config.toml
normalize_top_k = false
norm = "rmsnorm"
lr = 0.0106
beta1 = 0.93
seq_len = 1024
dataset = "wikipedia_en"
Below are experts of layer 9 (counted from 0) of a mixture-of-experts language model. Rows are named router (the router's row for the expert), down (a neuron's output weights, with its number) and show model dimensions 0-255. Each number is 128 + 24 x the weight over its row's rms, rounded and kept within 0 to 255.
Before each expert's rows: a language model's description of what the expert responds to. This comes from a sample of Wikipedia text that the model never trained on.

# expert 24
It responds to: Verbs like is, was, are, became right after the subject, especially in opening biography sentences such as X (born …) is a Japanese fighter.
router [115 130 159  88 157  97 135  91 103 107 133 124 122 108 175 114 165 123 111 181 150 118 134 142 130 137 153 143 110 139 116 159 143 152 127 142 107  88 102 103 143 169 157 132 170 125 139 162 137 118 127 141 181 106  93 122 128 153 124 128 125 130 147 136 180 147 112 101 117 168 129  80  92 151 126 124 129 132 139 152 166 159 142  89 118 118  93 136 153 127 149 152  98 103 130 111 158 110 187 136 169 146 129 115 135 118 126 133  94 156 143 147 108 117 140  97 109 127 132 125 126 142 138 156 100  86  87 152 102  95  87 141 117  99 124  93 122 112 125 146 145 109 102 132 120  88 108 133 177 130 129 153  81 165 116 116  89 149 114 113  97 116  90 122 136  90 126 110 137 101 135 130 117 111  83 163  97 146  82 162 139 155 134 142 176 141 172 108 156 135 140 142 144 146 150  80 115 167 140 145 137 117 148 166 119 134  90 173 119 109 151 169 131  97 125 144 113 161 139 169 153 140  87  91 127 113 113 123 108  87 144 124 114  97 149 169  98 126 104 123 140 121 151 130 139 160  82 109 111 148 110 103 123 112 103 121]
down2 [149 111 153 145  43  76 120 126 130  90 120 117 149 151 156 172 118 109 135  68 130 130 134 115  92 128 122 119 109 125  89 113 129 160 130 120 129 130 117 159  86 105 102 117 145 138 153  87 133 134 118 133 151 180 159 113 132 142 151 133  98 133 142 134  93 182 137 110  63 142 126 176 123 107 139  86 134 141 105 141 122 121 145 121 128 116 150 127 106 127 117 118 126  93 112  99 112 121 152 140 141 132 135 106  89 108 120  60 158 107 116 124 136 120 199 133 122 149 108 150 143  81 106 145 149  96 140 168 125 111  83 112 153 128 124  85  92  76 137 146 130 125 152 131 152 123 142 121 130 151 120 143 158 127 114 135 119 111 134 127 137 140 148 116 139 158 146 116 127  74  92 139 173  82 149 104 131 113 150 132 114 116 161 120 120 130 129 182 146 103  81 128  75 144 123 148 100 150 111  97 128 174 133 133 107  98 155 121 121 159 139 114 137  97 110 120 170 145 118 160 135 122 130  96 145 157 158 114 155 103 132 118 122 117 130 143 128 168 116 163 129 156 139 137 111 134  89 122 140 153 129 151 123 139  85  80]

# expert 37
It responds to: Letter and digit fragments in medical, chemical, taxonomic and code text, such as I-dentifiers, end-oplasmic, ISBN digits, Binomial.
router [146 104 136 100 115  94 156 138 151 148 112 123 129 102  96 130 143 140 134 149 166  79 129 145 153 136 108 153 126 131 133 130 136 127 171 127 107 144  95 107 108 129 163 143 135 154 101 122 128 117 102 125 126 133 123  94  92 163 105  98 129  82 174  94 152 164  86 122 127 115  89 120 120 148  97 169 106 156 126 140 140 188 129 106 133  81 125 124 168 131 112 119 125  85 130 111 152 159 130 117 153 148 177  95 124 107 195 166 102 110 161 132 139 129 153 130 126  97 112 113 132 143  90 153 106 109 125 170  64 107 120 152 114 104  96 103 140 112 176 121 170  91 135 133 113 136 125 158 112  96 131 123  97 129  95 111 142 176 113 119 119 111  91  93 151 126 131 104 118 128 116 158  94  96 106 175 128 133 121 140 143 126 112 104 100 113 144 134 145 114 115 145 151 117 129 123  86 117 147 126 125  83 140 168 144 118 105 155 114 127 134 136 143 114 131 149 119 134 152 165 117 164 118 124  98 103 131 157 100 116 148 122 132  90 184 137 134  76 109  83 127 109 145 166 146 164  81 118 139 184 122 141  93 141 140 114]
down1 [117 117 134 136 146 101 125  87 156 112 127  97 109 149 123 142  68  80 145 118 115 139 157  99 146 120  84 138 107 143 148 105 119 113 149  76 111 161 150  93 129 158 115 114 111 131 114 132 107  93 191 153 122 169 153 111 137 116 127 107 131 112  81 128 111 106  22 116 122 162 143 159 174 124 115 113 144 146 114 118 141 136 141 144 116 134 122 127 164 129 166 116  94 136 115 151 132 122 114  93 133 160  76 132 147  93 153 131 124 112 151 135 122 159 133 109 144 139 128 120 114 112 111 121 117 107 146  82 144 144 123 143  96 176 126 148 127 159 135 120 158 145  61 112 144 146 136 153 129  93 169  83 134 160 112 147 141  89 116  95 157 157 110 124 134 124 172 145  86 119 128 128 136 157 146 135 139 127 127 137 124 129  73 131 118 112 131  82 144  88 103 105 106 104 162 155 107 147 155 145 148 114 125 137 132 163 118 145 161 124 136 168 125 142 102 150 120 115 156 144 130 115 128 147 126 121 127 121 102 131  88  91 121 135 136 104 156 168 149 107 131 167  71 139 147 122 100 109 127 135 130 194 134 154 124 144]

# expert 20
It responds to: Words inside wiki section headings between == marks, such as See also, History, Career, Personal life, Later life and death.
router [142 136 151 107 110 123 143 101 122 139 144 109 125 105 108 184 150 140 119 149 161 101 131 159 109 126 150 164 101 168 114 141 151 154 155 109 129 158  87 118 162 118 111 179 125 164 125 127 130 126 120 195 133 122  92 119 101 178  88  99 125  81 139 107 141 149  89 105 119 162 104 118  98 160  80 158 104 140 137 126 128 153 138 111 136 140 103 125 149 145 164 145 139  86 142 106 154 133 132 118 159 139 161  88 141  85 153 135 129 146 150 150  86 141 147 135 122 122 120 124 133 151  89 128 126 117 125 130  80 128  97 152 156 104  97  74 124 126 141 143 118 113 101 122 124 128 104 165 116 116 160 162 109 137 107 104  83 142  93 120 106 104  94 103 132 106  92 128 128  81 105 198 121 113 106 159  92 129  83 154 150 112 138 112 152 120 159 109 158 153 150 161 130 149 134 130  66 162 160  94  98 112 130 132 152 106 128 157 124 148 126 130 157 115 156 119 122 138 166 133 125 136 123 120 120 113 110 150  80 125 104 112 127 106 145 118  80 126 126 121 145  71 150 138 159 152 109 148 119 144 111 107 137 153 105  96]
down3 [106 155 135 121 170 113  99 127 166 157  99 110 153 101 117 124 153 111 155 137  77 132 121 160 150 159  96  99 108 143 124 150 121 101 114 162 154 113 142 140 102 128 158 126 134  98 132 133 153 131 140  78 120 124 124  91 113 102 137 112 103 125 140 122 137 138 156  91 138  93 121 129 119 117  87 123 112 123 135 116 138 110 135  90 129 159 130 116 136 104 125 104  94 105  92 131 120  78 109 157 123 127  82 169 187 119  90 116 113 173 149 174 182 102 111 118 134 140 132 100 146 144 165 165 134 141 144  99 164  89 141 137  91 130  93 116  51  87 115 101 135 180 179 160 157 115 124 128 118 148 153 125 114 168 160 146 166 112 148 130 100 176 117  81 155 137 157 114 133 158 145 113 110 122 107 135 141 124 121 125 130 127 140 127  85 164 136 136 105 128 172  77 103 120 133 121 128 131 105 139 103 136 191 120 138 135 123 107 125 130 141 136 118 127 151 114 116 150 135 152 122 149 140 119 113 170 153 134 139 103 106 125 131 131  80 116 107 169  93 114  73 131 148 170 125 144 110 125 139 117 126 111  95 155 102 110]

# expert 7
It responds to: Nouns and digits after numbers: years, days, km, children, the final digit of dates like 1964 or 1950.
router [113  94 161 101 143  99 136 120  96 120 119  99  97  99 115 145 149 124  96 151 172 138 114 124 143 135 157 127 100 157  87 143 159 167 138 151  94 126 145  86 151 128 137 138 153 144 104 137 145 120  85 137 164 110 127  92  95 141 105 135  92 157 121 131 161 153 108 131 132 166 118 100 126 132  94 146 128 123 100 142 169 136 159  94 161 149 113 100 144 135 119 169 102 108 147 117 172 171 146  91 152 163 123 114 160  82 128 171 108 122 108 138 136 122 153 124 148  88  96 154 143 152 125 154  78  94 103 164 101 108  98 138 130 105 119  76 154 135 133 111 134 137 140 122 132 112 112 146 153 119 159 150 106 158 109 114 123 156 117 151 123  85 106 117 160  81 100 115 124  93 111 146 136  70 115 124 138 141 102 164 150 160 170 123 161  90 137  96 189 143 116 124 149 100 143 131 131 136 141 115  90 115 133 161 160  78 125 166  97 145 166 134 149 114 148 123 124 140 156 144 154 165 107 121 115  94 108 126  85 140 114 129  99 124 131 113 122 112 131  97 144 104 142 122 131 118 111 106  98 130 139 115 108 172  81 105]
down1 [ 89 101 147 128 143  90 154 114  77 116 109  94 106 106 153 139 112  83 167 123 135 172 147 112 152 136 136 106 113 139 118 138 137 112 151 119 142 135 162 194 156 136 112 131 137 138 129  87 139 154 110 168 168 113 118 157 171 133 127 125 105 146 126 136 144 139 143 107 128 117 131 136 152 147 116  84 170  93 108 146 159 146 180 114 108 114 150 110 137 134 132 121 131 156 174 126  82 170 112 124 123 171 106 129 142 131 122 141 120 121 130 140 152 147 128 124  97 153 105 126 104  90 132 113  97 135 167 151 112 124 144 138 119 106 159 124 145 159 148 148 158 132 119 178 103 153 143 106 125 134 118 148 143 138 141 132 101  87 142 133 117 142 148 111 130 130  94 136 127 111  99 129 133 151  97  83 130 139 105 188 130 119 164 135 155 156 142  96 140 147 133 137  75  96  98 158  90 125 123  71 105 133 115 102 117 127  80 168 102  93 126 140 176  91 134 114 122 121 105 146 107 106  88 152 116  87 104 103 147 101 100 133 139 158 105 106 127 132 106 109  63 126 169 122 140  63 103 106 117 133 124 126 156 124  79 124]

# expert 22
It responds to: Line breaks ending table rows and infobox field labels like Total, UTC, Density, Area code, plus the leading 2 of years.
router [167  81 178 106 137  99 140 144 124 106 151  99  66 107 101 156 145 156 100 126 140 102 132 156 127 138 127 167 134 191 137 145 124 156 131 119 113  97 118 121 126 138 124 157 181 125  95 161 120 125 121 177 123 148 119 100  78 146 107 134 106 124 155  91 152 131  78 119 103 156 124 115 112 140 127 160  98 120 153 161 190 179 149  77 144 135 114  97 147 155 172 107 113 107 153 141 133 141 156 113 129 140 161 109 132 118 156 149 114 119 134 133 121 117 135 135 126  98  81 145 173 136  92 161 107 101 120 138  85 100 108 168 142 131 100 112 144  97 148 134 168 118 103 138 140 127 142 150 155  83 151 110 118 159 134 104 127 149  74  97 129 140 129 123 153 121  99 120 136 117 109 172 127  91 106 134 132 150 103 133 154 147 154 113 140 116 126 107 120 123 117 140 115 120 145 137  89 157 129  95  97 127 154 145 134 130 142 129 130 148 123 143 156  83 142 169 122 154 133 167 167 149 125 127 102  98 130 118  74 137 113 138 127 140 183 115 104 130 128 113 116 124 145 118 166 151 108 130 101 182  82 133 137 156 111 115]
down0 [ 78 158 132 117  96 126 153 155 110 123  98 105 144 132 119 101 136  94  89 138 156 132 144 136 148 123 133  93 128 115 135 113 143 124 139 159 131 112 142 127 105 114 136 133 115 150 134 120 149 139 143 151 138 145 110 133 124 137 111 170 160  84  88 140 120 133  99 122 143 183 151  95 124 152 169 118 133 156 146 143 105 130 115 105 123 141 147 143 108 127 129 133 124 132 121 104 119 102 139  91 119 132 168 142 137 107 130 149 132  84 127 143 141  86 134 112 116 109 106 137 118 122 111  61 113 118 143 113 113 124 111 117 110 117  99  56 115 157 175 126 139 159 150 127 111 137 149 115 127 106 132 118  94 158 153  76 113 107 147 140 158 150 140 123 144 147 129 154 132 102  77 144  83  70  93 158  84 148 117 128 127 149 132 109 151 136 154 133 154 131 121 158 152  87 151 162 130  87 159 113 144  99 141 142  80 130 174 146 175 143 133  98 103 164 197 106 186  91 121 141 122 133 133 150 120 115 151 118 176 113 139 142  99 145  32 109 127 136 128 141 153 157 141 108 109 107 107 152 172 161 139 101 118 124 134 123]

# expert 46
It responds to: Letters just after an opening parenthesis in chart tables, such as (A)RIA and (U)ltratop, plus units and currency like mm, km, £.
router [161  99 138 129 107  85 160 127 116 109 104 110  72 135  98 115 148 118 122 135 153 129 178 177 147 162 129 147 103 120 129 165 135 115 138 165  87 124 118  72 136 155 124 162 111 163 117 161 118 103  76 140 150 119 125  97 106 128 104 118 123 116 150 122 121 116  88 158 117 131 140 129  92 130  94 125  96 165 118 157 151 139 138 110 106 122 101 142 151 149 158 169  99 125 123  87 148 181 138 103  96 142 122 100 163 119 136 148 125 145 143 175  90 100 153  98 125  97 123 133 173 124 145 143 100 120 120 119  96 123 114 155 145  97 118 121 154  77 160 120 110 123 123 132 101 146 124 158 129 117 147 133 101 146 130  77 139 153 135 134  92  93 127 134 145 121 118  90  99 129 121 166  95 129 114 151  89 133 145 142 141 152 155 101 168  78 128 122 116 135 135 164 165  68 144 128 129 163 139  91 101 124 136 143 151 124 130 140 126 122 174 116 126  96 154 152  94 125 145 156 162 146 140 116 126 103  98 149 118 134 165  99 102  96 184  97 137 101 135  96 143 126 143 140 145 127 111 119 161 153 146  85 139 125  84 100]
down1 [111 130 153 124 134 118 116 139 119 129 113 124 175 184 140  94 131 178 135 147 119 154 138 148 105 125  80 149 115 137 126 126  96 130  94 129  77 118 147 173 164 117 144 156 153 138 127  91 101 157 116 137 120  81 106 173 134 162 104 151 108  82 132 135 156 153 175 120 130  96  94 117 114 106 109 126 141 111  96 130 122 128 154  90 102  95 141 134 130 128 118 153 137 120 103 112  98 104 129 112 112 158 130 116 123 141 143 102 111 144 156 174 113 116 129 162 136 151 144 103 147 145 112  99 157 166 120 153 135 147 141 132 136  97 114 132  87 121 162 133 131  98 118 152 117  95 118 130 152 107 185 141 123 116 149 181 119 135 102 120 149  99 162 124 169 117 126 113 105 114 131  93 140 161 139 107  63  72 146 111 106 103 120 151  99 150 185 137 141  73 139 106 152 101 112 152 119  96 128 134 160 172 121 176 150 114 124  97 141 149 116 140 148  87  88 149 140 159 131 116 168  90 143 124 155 122 117 152 128 144 134 161 122 124  87 128 140 111 147 137  76 140 111 114  77 101 131 122  92 111 111 101 146 142 146 145]

# expert 30
It responds to: Line breaks after section headings and article titles, heading markers like == and ===, opening quotes, brackets and list hyphens.
router [139 129 122  60 142 113 136 133 101 117 112 140  76 124 134 164 130 116 124 138 136  88 169 169 162 180 150 124  99 114 100 165 161 154 142 136 101 113 116 122 120 122 132 140 161 118 102 123 152 128 133 149 134 101 113 120  94 104 115  85 112  78 175 104 137 146 119 112 118 147 121 132 100 145 146 146 108 164 128 158 129 120 178  86 137 117  91 130 174 132 119 142 114  89 135 121 175 123 147 104 128 143 166 129 169 114 106 148 144 144 153 132  96 127 149  90 116 121 120 115 136 156 122 126  83 100 125 123 117 105  91 124 161 122 120 144 149  96 131 158 159 119 118 107 112 138 119 141 155  91 157 140 120 152  93 115  80 162 130 122 137 123 119 120 143 122  93 102  99 138 129 102 109  97 128 169 108 168  78 151 158 170 160  98 139  80 168 125 163 160 153 141 116 112 154 106  92 151 143 149 122 136 164 143 172 110  80 129 107 129 145 138 140 127 146 148  85 138 129 154 140 136 109  86  95 114  83 139 130 102 108 107 139 110 142 167  89 120 110 103 163 119 166 146 142 114 123 132 131 161 140  98 111 137  86  95]
down1 [154 159 129 146 141 106 154 116 111 149 123 120  79 154 135 131  85 146 113 159 169 101 104 159 125 108 120 133 137 122 133 170 155 139 117 163 135 142 176 158 135 163 138  80 160 176 132 118 137  95 139  95 118 102 125 127  90 111 135  86 108 110 113 120  88 153  80 132 101 111 163  99 133 114 164 154 117 136 139 125 125 118 142  95 122  90 135 123 138 160 135 119 142  79 146 124 159 159 124 111 130 159 115 121 108 101  98 155 109 114 144 140 157 106 101 141 158 163 128 137 130 134 127 150  94 136 104 132 121 112 120 106 175 126 181 123 140 148 113 121  81 134  89 130 121 169 136 148 124 135 124 155 136  97 173 146 107 162 107 107 145  97 114 109 137 158 165 115 155 170 156  64 120 150 105 106 126 132 114  94  95 172 176 149 122 146 122 126 139 159 109  69  69 134 156 136  95 152 107 177 118 107 119 148 136 131 109 116 129 107 104 130 145 146 149  76 110 132 113  95  74 132 163 113 110 150 105 149 117 150 161 126 134 161 118 136 141 144 121 120 156 120 132 162 114 134  75 107 133 146 103 117 118 121 136 122]

# expert 42
It responds to: Plural s and noun suffixes such as -ation, -ity, -ers ending nouns, and place nouns like area, village, town, development.
router [102 120 141 111 128 106 172 133 121 102  95 119 113 126 122 165 151 156 115 156 170 117 146 144 131 151 155 137  98 122  96 142 139 151 161 153 133 109 102 116 176 150 140 172 168 154 112 158 165 124 118 168 158 144 123 125  92 129 109 120 118 130 143  97 161 172 117 119  80 162 120  89 103 152  99 164 134 135 117 165 150 170 173 116 151 160 126  89 145 146 163 138 114 119 148 105 176 186 109 124 146 163 139 103 125 110 128 160 134 162 124 140 106 136 148 107 141  96 125 133 138 163 100 150 102 101 138 158 113 126  90 136 144  99 123  87 163 106 154 110 175  97 102 128  84 105 101 120 127  97 158 160  97 136 121 142 113 153 101 120  80 118 115  97 171 101 103 135 109  98 106 136 111 106 121 135 113 148 119 137 136 189 124  88 125 104 156 132 140 170 125 146 132 108 178 124 123 159 141 114  62 104 128 116 141  95 145 142 135 158 160 159 175 112 136 123 134 126 152 157 145 136 114 115 139  99 103 146 118 129 115 114 110 129 138 105 123 123 122 119 150  95 116 153 154 130 135  87 118 123 101 101 114 163  94 136]
down0 [141 132 152 146  99 119 131 135 106 183  97 118 122 130  94  97 130 125 115  86 135 133 156 113 114 108 141 104 113 114 119 138 176  75 150 135 150 118 138 107  97 109 100 111 178 109 145 125 110 113 152 112 177 148  95 141 116 149 125 128 152 150 115 100 127  78  94 124 110 127 160  82 103  84 104  89 145 129 138  87 122 150 104 125 112 111 139 109 103 120 127 134 147 170 153 121 115 138 135 112 111 151 180 109 118 161 128 104 110 133 109 128 129 117 109 127 177 127 124 134 104 158 119 170 171 137 115 136 108 118  79 136 140 131 144 145 164 155 122 115 134 145 105 116 120 123 113 171 124 136  89 139 119 147 113 133 101 140 105 119 130 137  88 100 114 130  98 102 145 156  84 131 119 118 122 141  97 129 116 187 131 110 120 116 116 114  91 107 126 123 145 133 132 155  98 165 157 111 102 117  56 146 153 147 126  81 173 154 183 133  63 120 134 129 149 123 132 130 119 138 167 113 111 142 104 168 116 125 131  77 156 156  96 117  69 129 132 173 109 129 124 112 172 101 103  94 118 114  68 106 142 145 129 137 125 151]

# expert 10
It responds to: Verbs and verb stems after to, was, is, be, like used, made, located, negotiat(e), describ(e), and particles such as on, in, of.
router [115 142 189 120 135 108 155 105 105 118 128 104 128  98  89 105 172 162 106 152 125  88 154 150 129 147 193 122 120 171 132 173 144 168 122 152 123 120  94 129 165 157 146 127 177 128 100 133 147 118 115 131 150 113 137  87  90 167 103 128  78 126 138 133 130 138 108  82  95 153 103  95 138 140 113 140 121 125 169 176 117 174 140  76 124 107 101 100 137 133 139 158 121 104 136 104 134 163 130  97 129 139 163 110 129 125 152 118  92 128 178 138 132 103 129  99 106 117 126 121 131 129  94 136 116 128 106 147 115 114  66 138 131 121 102 130 141 119 133 165 139 124 112  95 124  92 121 135 184 118 184 131 117 115 103 131 100 133 108 100  87 141  87 117 137 133 136 111 133  97 100 141 113 124  95 140 146 132 152 136 137 131 143 136 118  98 147 110 145 128 165 130 126  98 173 119 110 163 140 129 117 132 152 138 157  99 108 143 107 139 163 137 129 102 141 158 114 132 162 121 167 141  80 105 119 133  89 151 141 100 121 103 117 130 148 110 129  88  77 125 173 115 139 177 125 142  97 129  73 140  83 104 111 149 122 120]
down0 [143 117 145 161 121 137  73 180 110  68 148 128 177 103 126 138 114 146 169  95 123 133 137  94 127 139 174 115 142 167 116 141  88 120 148 127 115 137 131 139 149 152  93 173 110 164 111  98 126 129 161  83  49 131  88  82 109 108 101 120 134 130 146 124 124 144 112 134 142 108 140 125 161 157 127 128 142 151 130 105 150 127  88 132 141 111 149  96 117 147 117 119 107 101 127 123 131  98 131 105 103 123 114  67  89 114 139 134 113 177 120 117 138  67 129  95 153  98 111 152 128 141 151 104 140 162 132 132 156  86 120 112  65 133 125 155 156 120 164 154 114 136 117  72 126 135 158 145 144 112 158 106 153 135 112 135 136 177  95 132 116 103 134 158 133 139 127 147 121  92 163 154 121 137 156 114 123  65 150 138 126 147 113  99 125 117 134 133 145 148 139 154 111  82 147 170 141 104  91 155 112 130 133 116 124 116 111 139 131 137 156  94 127 112 108 117 136 109 165 101 132 107 174 109  96 121 136  96 131 114 126 105 139 133 140 147 140  97 134 151  98 125 172  95 159  92 122 119 116 132 129  99 121 153 107  90]

# expert 5
It responds to: Verb forms, suffixes and particles in running prose, such as used, worked, tempt-ing, dwind-ling, take place.
router [134 121 167 115 109 118 156 119 123 124 125 106 137 104 126 142 157 151 113 162 125 102 120 150 120 144 183 131 128 180 134 173 129 143 133 126 160 138 116 117 141 157 135 150 145 142 118 124 187 130  98 134 137 129 137  89 101 152 121 112  73 138 140 106 163 149  98  90  79 143  73  97 129 164 126 144 125 170 151 138 112 198 145  87 126 103 106 112 148 117 149 168 113 132 137 104 130 170 150 106 112 137 144  89 148 128 144 151 122 158 176 128 139 118 130 127 131  93 112 120 116 142 107 137 113 106 134 130 112 119  89 135 133 115 102 108 152 110 129 165 121 111 103  65 118  83 121 147 158  81 190 123 118 121 104 125 103 133 115 137 102 122  77 118 173 120 104  88 115  99 109 116 139 119 135 137 111 122 118 148 146 120 166 125 105 102 134  87 147 139 157 167 140 109 184 112 122 143 144 115  91 138 131 131 148  77  99 140 126 145 131 149 145  80 151 145 108 150 142 140 160 153  88 132 111 108 134 133 127  89 147  99 107 125 163 130 132  74  93 133 138 118 150 175 133 137  91 113  94 140 114 111 138 177 127 114]
down1 [125 143 171  93 101 130  91 185 133 149 152 118 132 139 133  88 143 129  83 123  84  84 115 107 105 118 138 132 138 159 122 166 146 158 135 133 122 150 117 109 137 122 113 124 135 158 101 110 165  97  60 120 145 125 133 134  91 139 120  77 134 108 151 124 101 107 120 134 141 131 125 121 119 123 166 113 158 123 101  79 104 140 112 105 117 157 130  99 132 112 135 105 105 143 131 150 145 117 116 102 120 143 122 154 125 133 154 117 141 112 198 119 110 124  67  92 102 151 129  94 142 102 110 134 117 149 144  80 112 114 124  77 126 118  84 200 117 124 138 129 140  99 120 167 152 120 146 142 154  93 127  73 124  99 136 141 139 120 135 130  96 131 129 131 145 148  75 121 157  74 162 141 112 104 124 165 119 109 159 140 105 160 156 129 101 108 125 115 106 113 123 154 161 145 121 127 134 134 121 112 157 127 132 144  75 139 107 138 126 132 136  98  97 148 128 204 132  62 142 144  93 138 124 132 142 127 112 131 177 147 120 124 130 146 151 119 152 125 118  87 162 164 124 111 137 101 133 116 105 192 115 107 146 129 126 125]

# expert 2
It responds to: Articles and possessives starting a noun phrase, plus the adjective or word piece after them, such as a, the, his, new, large-scale.
router [123  94 109  95 114 130 182 135 107 109 105 117 107 122 110 142 121 130  90 162 184  84 147 130 133 182 119 151 104 147 131 178 136 168 148 138 121 116 114 111 146 123 136 109 118 166 120 144 161  89 137 160 140  97 128 112 109 135 140  94  98 112 160 101 161 145 107  94 115 136 123 114 132 138 129 141  97 142 113 144 139 148 171 119 171 115 100 121 157 162 118 125 112 105 186 119 156 146 166 103 117 145 152 107 135  97 147 150 113 180 137 161 108 117 165 127 144 112 120 117 164 146 122 167  96 103  94 140 114 105  93 129 141 123  96 118 160 124 142 104 127 105 122 117 100 137 115 136 171 123 144 147 111 162  99 101 114 129 124 118  89 104  93 136 167  87 107 125  85 111  90 169 112 123  91 165 100 129  77 133 126 130 157 111 155  87 119  93 145 129 117 164 113  99 126 103 129 148 131 114  97 130 141 185 130  85 104 156  80 103 155 151 169 110 138 143 126 153 144 126 118 133  86 109 123 112 107 130 124 121 132 105 111  88 142 130 115  94 137  89 153  93 152 133 153 121 106 116 141 134 114  99 128 146  92  85]
down0 [149  92 129 136 107 125 126 142 131 158 112 133 164 158 156 118 109 149 153  83 107 129  97 154 145 121 106 145 128 168 115 127  94 154 124 157  95 142 139 106 147 141 121 142 151 100 126 132 116 135 113 106 126 160 149 102 124 139  93 117 151 189 103 130 190 132 123 128 141 122 106 100 132 141 129 140  90 159 136 183 137 139  95  90 129 123 118 115 100 148 109 142 121 105 129 136 134 190 116 134  99 136 170 125  87  97 130 120 174 133 111 111  79  90  97 117 156  94 119 156  95 131 114 153  89 129  90 116 133 131 103 127  95 141 119 108 121 119 100 110 170 139 104 134  96 112 203 111 102  73 135 144 112 134 155 122 112 115 166 110 143 138 102 122  99 139 163 118  91 133 127 136  99 112 145 134 126 159 121 117 126 127 129 137 131 112 109  92 133 121 119 135 131 129 126  98 163 154 128 104  92 150 127  61 133 132 116 165  61 149  71 159 108 126 128 123 102 154 119 133 147 144 106 152 123 144 140 132 132  94 128 101 125  87 119 129 161 135 109 125 116 159 138 164  82 133  76 138 131  94 115 128 161  86  71 127]

# expert 23
It responds to: Ordinals and event verbs in sports and event prose, such as first time, second, final, took place, playoffs.
router [175  98 139 126 107 130 140 126 121 125  96 104 103  76 126 146 162 146  84 131 142 127 110 164 125 142 143 150  91 165 114 174 134 180 165 145 120 120 120 100 151 165 164 137 139 137  99 184 130 126  93 185 150  79  91 114 139 132 111 102 107 146 128 113 140 143  93  74 117 135  90 112 124 133  89 138 127 133 128 142 162 136 153 139 173 127  94  90 120 172 114 121 108 133 178 113 175 165 144  83 109 183 158 106 140 126 162 129  94 143 149 179 114 103 195 126 123 107 123 105 172 138 117 114  99  96  92 144 119 112  86 148 122 109 110 114 148 124 151 112 165 125 124 130  90 114 132 141 166 137 161 126 119 119  92 140 118 154 109 129 132 118  93 126 139 142 109 118 115  99  93 173 122  88  93 145 106 146 102 127 135 130 135 116 140 139 135 138 176 137 153 149 148 139 135 120 121 147 114 126 127 134 148 166 136 116 125 153 106 124 140 134 144 125 115 146  90 135 141 142 157 146 119 126 113 122 123 116 111 139 107 136 106  82 133 145 113 100 105  88 113 101 141 118 132 157 119 110 104 116  93 119 102 174  88  84]
down1 [139  98 124 137 132  67  65  89  95 114 142  89 144 137 127 115 139 111 131 150 144 130 106  95  99 139 129 134 144 113 144  98 129 141 125  98 132 104  99 136  94 145 119 143 126 159 127 150 110 144  91 159 155  73 112 116 103 157  96 114 145 124 102 128 102 118 132  93 192 163 147 140 171  88 131 101 110 101 142 164 154 136 122 138  99 124 160 127 120 109 126 159 151 131  84 144 123 163 142 142  76 134 142 146  98 117 133 123 148  97  66 132 137 135 134 115 153 142 125 122 102 135 127 111 105 178 105 110 105 159 126  72 162  63 158 148 132 144 112 119 147 127 150 116 117 134 113  77 128 106 146 138  95 149 115 144 127 113 141 131 110 144 121 158  98 125 101 136 123 133 113 139 139 137 171 124  91 126 120 133 101 127 117 138 114 149 136  98 156 107 119 160 170 137 132 108  87  96 114 155 115 162 113 175 139 125 129  71 130 141  80  94 123 161 112 102 169 141  76 145 128 172 118 133 115 106 130 105 146 177 114 144 122 150  99 143 104 149 126 123 118 184 104  86  84 125 116 120 122 125 144 153 140 131 140 118]

# expert 6
It responds to: Prefixes and first pieces of compound words like sub, pre, inter, non, re, and hyphens inside compounds such as under-construction.
router [144 127 143  93 111 144 163 120 125 108 147 101 110 116 166 157 153 163 116 155 151 102 170 161 156 167 112 118  95 115 129 147 160 134 124 129 110 107 128 121 123 101 138 143 126 150  94 126 150 104 141 166 157 109 122  77 107  99 134 127 110 109 160 107 135 114 105 107  85 134  96 114  98 133 140 136 103 173 172 142 139 141 159  97 144 114 103  90 155 126 146 173  96 119 171 121 169 165 162 135 121 139 200 101 148 121 125 173 133 168 164 125 113 123 156 114 122 117 121 105 134 157  89 128 103  87 105 115 134 101  76 158 170 107 126 100 155 119 164 152 148 142 121 108 126 137 108 124 139 109 150 125 126 142 130 103  75 162 132 104 126 137 124 129 148 123 112 129 113 126  90 115 118  97 107 182 146 164  91 140 184 128 154  93 129  98 140 108 150 115 140 143 109 123 163  84  94 147 140 116 107 124 148 123 175 120 104 128  97 115 134 133 164 122 153 154 119 127 173 139 124 130 120 127  88 104 123 143  97 111 137 106 114 140 180 131 101 135 117  83 128 132 130 195 147 137  95 106 138 166 128 110 115 141 127 122]
down4 [166 141 116  77 131 120 109 140 114 149 161 122  91 159 137 125 151 143  80 152 129 124 148 125 129 126 122  95 125 105 122 122  89 176 146 121 140 153 147 146 119  85 119  80 137 129 139 108 167 129 163 155  92 138 164 172 153 122 114  99 154 117 135 106 155  88 212 141 111 151 127 133 108 101 134 121 127 158 112 137 116 119 132 144  72 126 145 102 143 139 155 147 146 116 153 109 100 152 139 150 122 124 138 173 131 157 110 138 133 125 149  80 133  96 171  98 140 102 141 122 154 130  95 126 110  99 138 126 113 124 119 128 110 189 155 110 193  73 147 134 129 105 142 109 131 154 126 188 116  98 145 119 143  97 147 103  87 181 140 117 149 151 129 140 114  95 120 100 152 132 131 125 102 139 138 123 176  95 106 152 139 121 143 138 125 110 129 157 171 117  75 144 102 163 114 108 135 137  95 176 145 175  98 137 128 101 156 111 127 110 136 148 136 120 142 122  66 154 143 106  86 121 135 160 123  93 129 142 172 148 156 103 155 126 126 120 127 134 121 127 141 150  87 118 123 128 110 105 145 143 137 128 139 117 155 130]